Below are experts of layer 6 (counted from 0) of a mixture-of-experts language model. Rows are named router (the router's row for the expert), gate (a neuron's input weights, with its number), up (a neuron's input weights, with its number), down (a neuron's output weights, with its number) and show model dimensions 0-191. Each number is 128 + 32 x the weight over its row's rms, rounded and kept within 0 to 255. Numbers have three digits each.
Before each expert's rows: a language model's description of what the expert responds to; "mostly gets" lists some tokens that are sent to it at least half of the time. This comes from a sample of Wikipedia text that the model never trained on.

# expert 23
What it handles: Noun-forming suffixes
mostly gets: "ation", " Party", " name", "ities", " school", "ction"
router:108085115179112081121164107148116156105123125135144166042124120121150167134146148145180113162105109107165118069129125113091146077110152084072164121098163074132117135171156139153087095094121151136123154135111111105063135147161134084046149161087153103165111151124124197152119159125072122109203133135091130160088141146080157147116123154130089088115180185114105096120160151103149151156115154151158187152148168103170157170103101076065159127175139072128188085124118109168143137162165188131102060103192077202158142101133124109115128108105152132085082157131136175117163137164139089137
gate1:122075091132170103141152130183100064143136114140096126146152080172133133094157129153116130137101105136085147062114148093155095130119151077187120134077101132139157123162116166141132125098111145169089162125112164097139117055114134081160157081177174033141191105159075115114142128170159112113122113153164136165154053116084107126150129118104113133205193075136056087122144088114103099113124135129133085125212080131100142052115092170081112131145117148121182130165117153208113164151097136082090075144149111126126121128118144126063068161151124104134132153124138176110099120141158126129
up1:075134185085158154118123184107092118156128160095120120087170171116095071134130123148154072116152077047151105091097093130099167116141153087128110169120148162162091068124128116135094121129098140143172066178144164141136128138104140124174169136196131176182156147121127167144105144152136137139178100134153113150098141103136049121148119174103116127151103139102136154131198161100159154138142116103093128175188143114224101147097084130142128154117076147049113085124117110149102096103196135181118153138121099118116088138107116137181141103189122142096128088189138090206114101181166119103
down1:126106153155100113115180153171125104099132148158210197148096141180110129116084140148135132159156080138100202128125116138132105164160148085116182089123112091071143149118122189198164139098126115117120120125180158195173191081110110177133103094173140144091121095119116142153158103125114178138126084105110149123150143100109131144077103094157123111133055150124173082190089165169183142130119145111076182118061131132143100092131143147142161078113136153170097101122173120149133131144104073071092165131117132114141162124183081137134147170096137156165159126120148121054035150130166134090

# expert 53
What it handles: Pronouns, commas, media nouns
mostly gets: " it", " film", " they", " him", " them", " album"
router:099155093129147070130172127119119111113127111111173143091107163099129132090129087166179133210117094136148148092136105143115127110164132160129124140188136120185100154195133174185174173109121142124097101129105127151089085088115167159071161148157166098133125137142115113118061120185148137133120104197140153153146106138126122100098164136103112157130168161151088100144117154106109109143131152138139173176080171101129122191110152145126141161188138157150157097076153119188169107161198217126171146166197152159136169118074175089087158161076108180134083079083132199156117096128119110109
gate1:112122117041106119083167123126091106108198167109120144081102149142140121181136143113187170129133150153176130092113141162211128161110126113138122141128140124126085160159116176146152111169084193084138141155196170120129161136182107144122161075131119119145119193130095079208187113132116133075126130139127104074122143125168124130144172134143178114221194116123137155139115166129152156097083135127164108148072136162172143154109118100163133147162090147123117142126107150123117131114122121151120107092100109190168081054105115113125103150109145144119097162031088188215127141108134122156
up1:119121174175100046094171181141153161184120053140145140171185143094091178092201148128135163125104123126055162140105178090078149117116078103176114109096121112105106120124179097150153104114138110121087128174140128119120129084133113093094107173116133100154126118150124121137148149116127116134184123128159104170150141136154139160142138138096125180094164098083086107096136132106159088174164148135121113076154138153140121146140120202133059137100144166080173098094131161101153159150142130131091053124096137108122123148113145054178096144177137120191189131081127169062121143135115142030
down1:116136149103153163180101110119118061116133135106159072110064111138137140153074155187181054150111145147131136122114134107176112093132144186177095119113110160146172123092143105154093147172124135193117065104106094124209137205131155168137085131090116102193171188103097172101117189146095118120152129133134084129169105144185157124125128142134184082095150129159154052125154115134113162122128101109112155103157157140148156127096157098205164086094077167118119162149153116161136164121080108083135157152180130156138153138149137136056104119066152164053123140103107116113116171124152155144

# expert 35
What it handles: y, ly, ir pieces
mostly gets: "y", "ir", " Ar", " ar", "ty", "ly"
router:098130092160176099129161110128140171127125177139138158137106184086140095169156125095149198191145089189132102054097081113170108106122140099143132096110147136148122133175104173135162117145103108179129124131178139101142119138089127057145168079094144081072118174125096111064105178165110157056135100093139161099076143127102163102082153159069136116162162132173108143116138124130100140120124167118092121193100100097132097166157097101082127113152123154117098138138208127074086187125197126154150094123141063081119175173075173088167118133108151171115133100134130087133108093164138120155
gate1:138094169161166114069160143123134179149116074138135163118146132127132152153139180137154106112129151097038069082179056169150158156131195071119121051188181087135101121147086163170106124077132134055133150160119136073104150139133127155118146137170106152113097141165137123118111130086152142067119083148153138062143118132101150085111154135141115133174101101130122130123115086084097081128088170113104121212058184094138128131185128115179156106086083147115126115084097141133129076149134088108100060129112112156124122164136125153119146141091115117126173141106108119108151156190122130048
up1:163097067134181146141085096121099148127163084196098143087134181112091124153149122058133080143076142091145063134095142149148150095087174121143133110160070108126093098106057126132086130103140076139146095154070113126047183177123118118124153124187104077118131129122148129143128153100113147134158164133101118111198140174099126065123151069103088160204088132163146136159092141120059045124101158146133069116140153110130154107096137155115150085140148157116129163095098128075155105151188101147130111132106110142102121155109119102125130147133114194147160113103146119126038140147162178089
down1:153100107183136132098137164166134147071158170069139088117100134125088102110158114133128134154102116150200189175071114099113133169094128133099104143166093137108107161108184135134124082096179113148083084118097118140144155139131110088145100084159080151112139095160130176130129120171102138181139156125158182112103106113129167123123083162118180133139143180137176159117113132157102168108149102181137083117125144139073196102129112059087069127133149074055142115114098096127085075135092157151109070097176186122110132142174151094062170186142172089092115185144140127112132048093116155118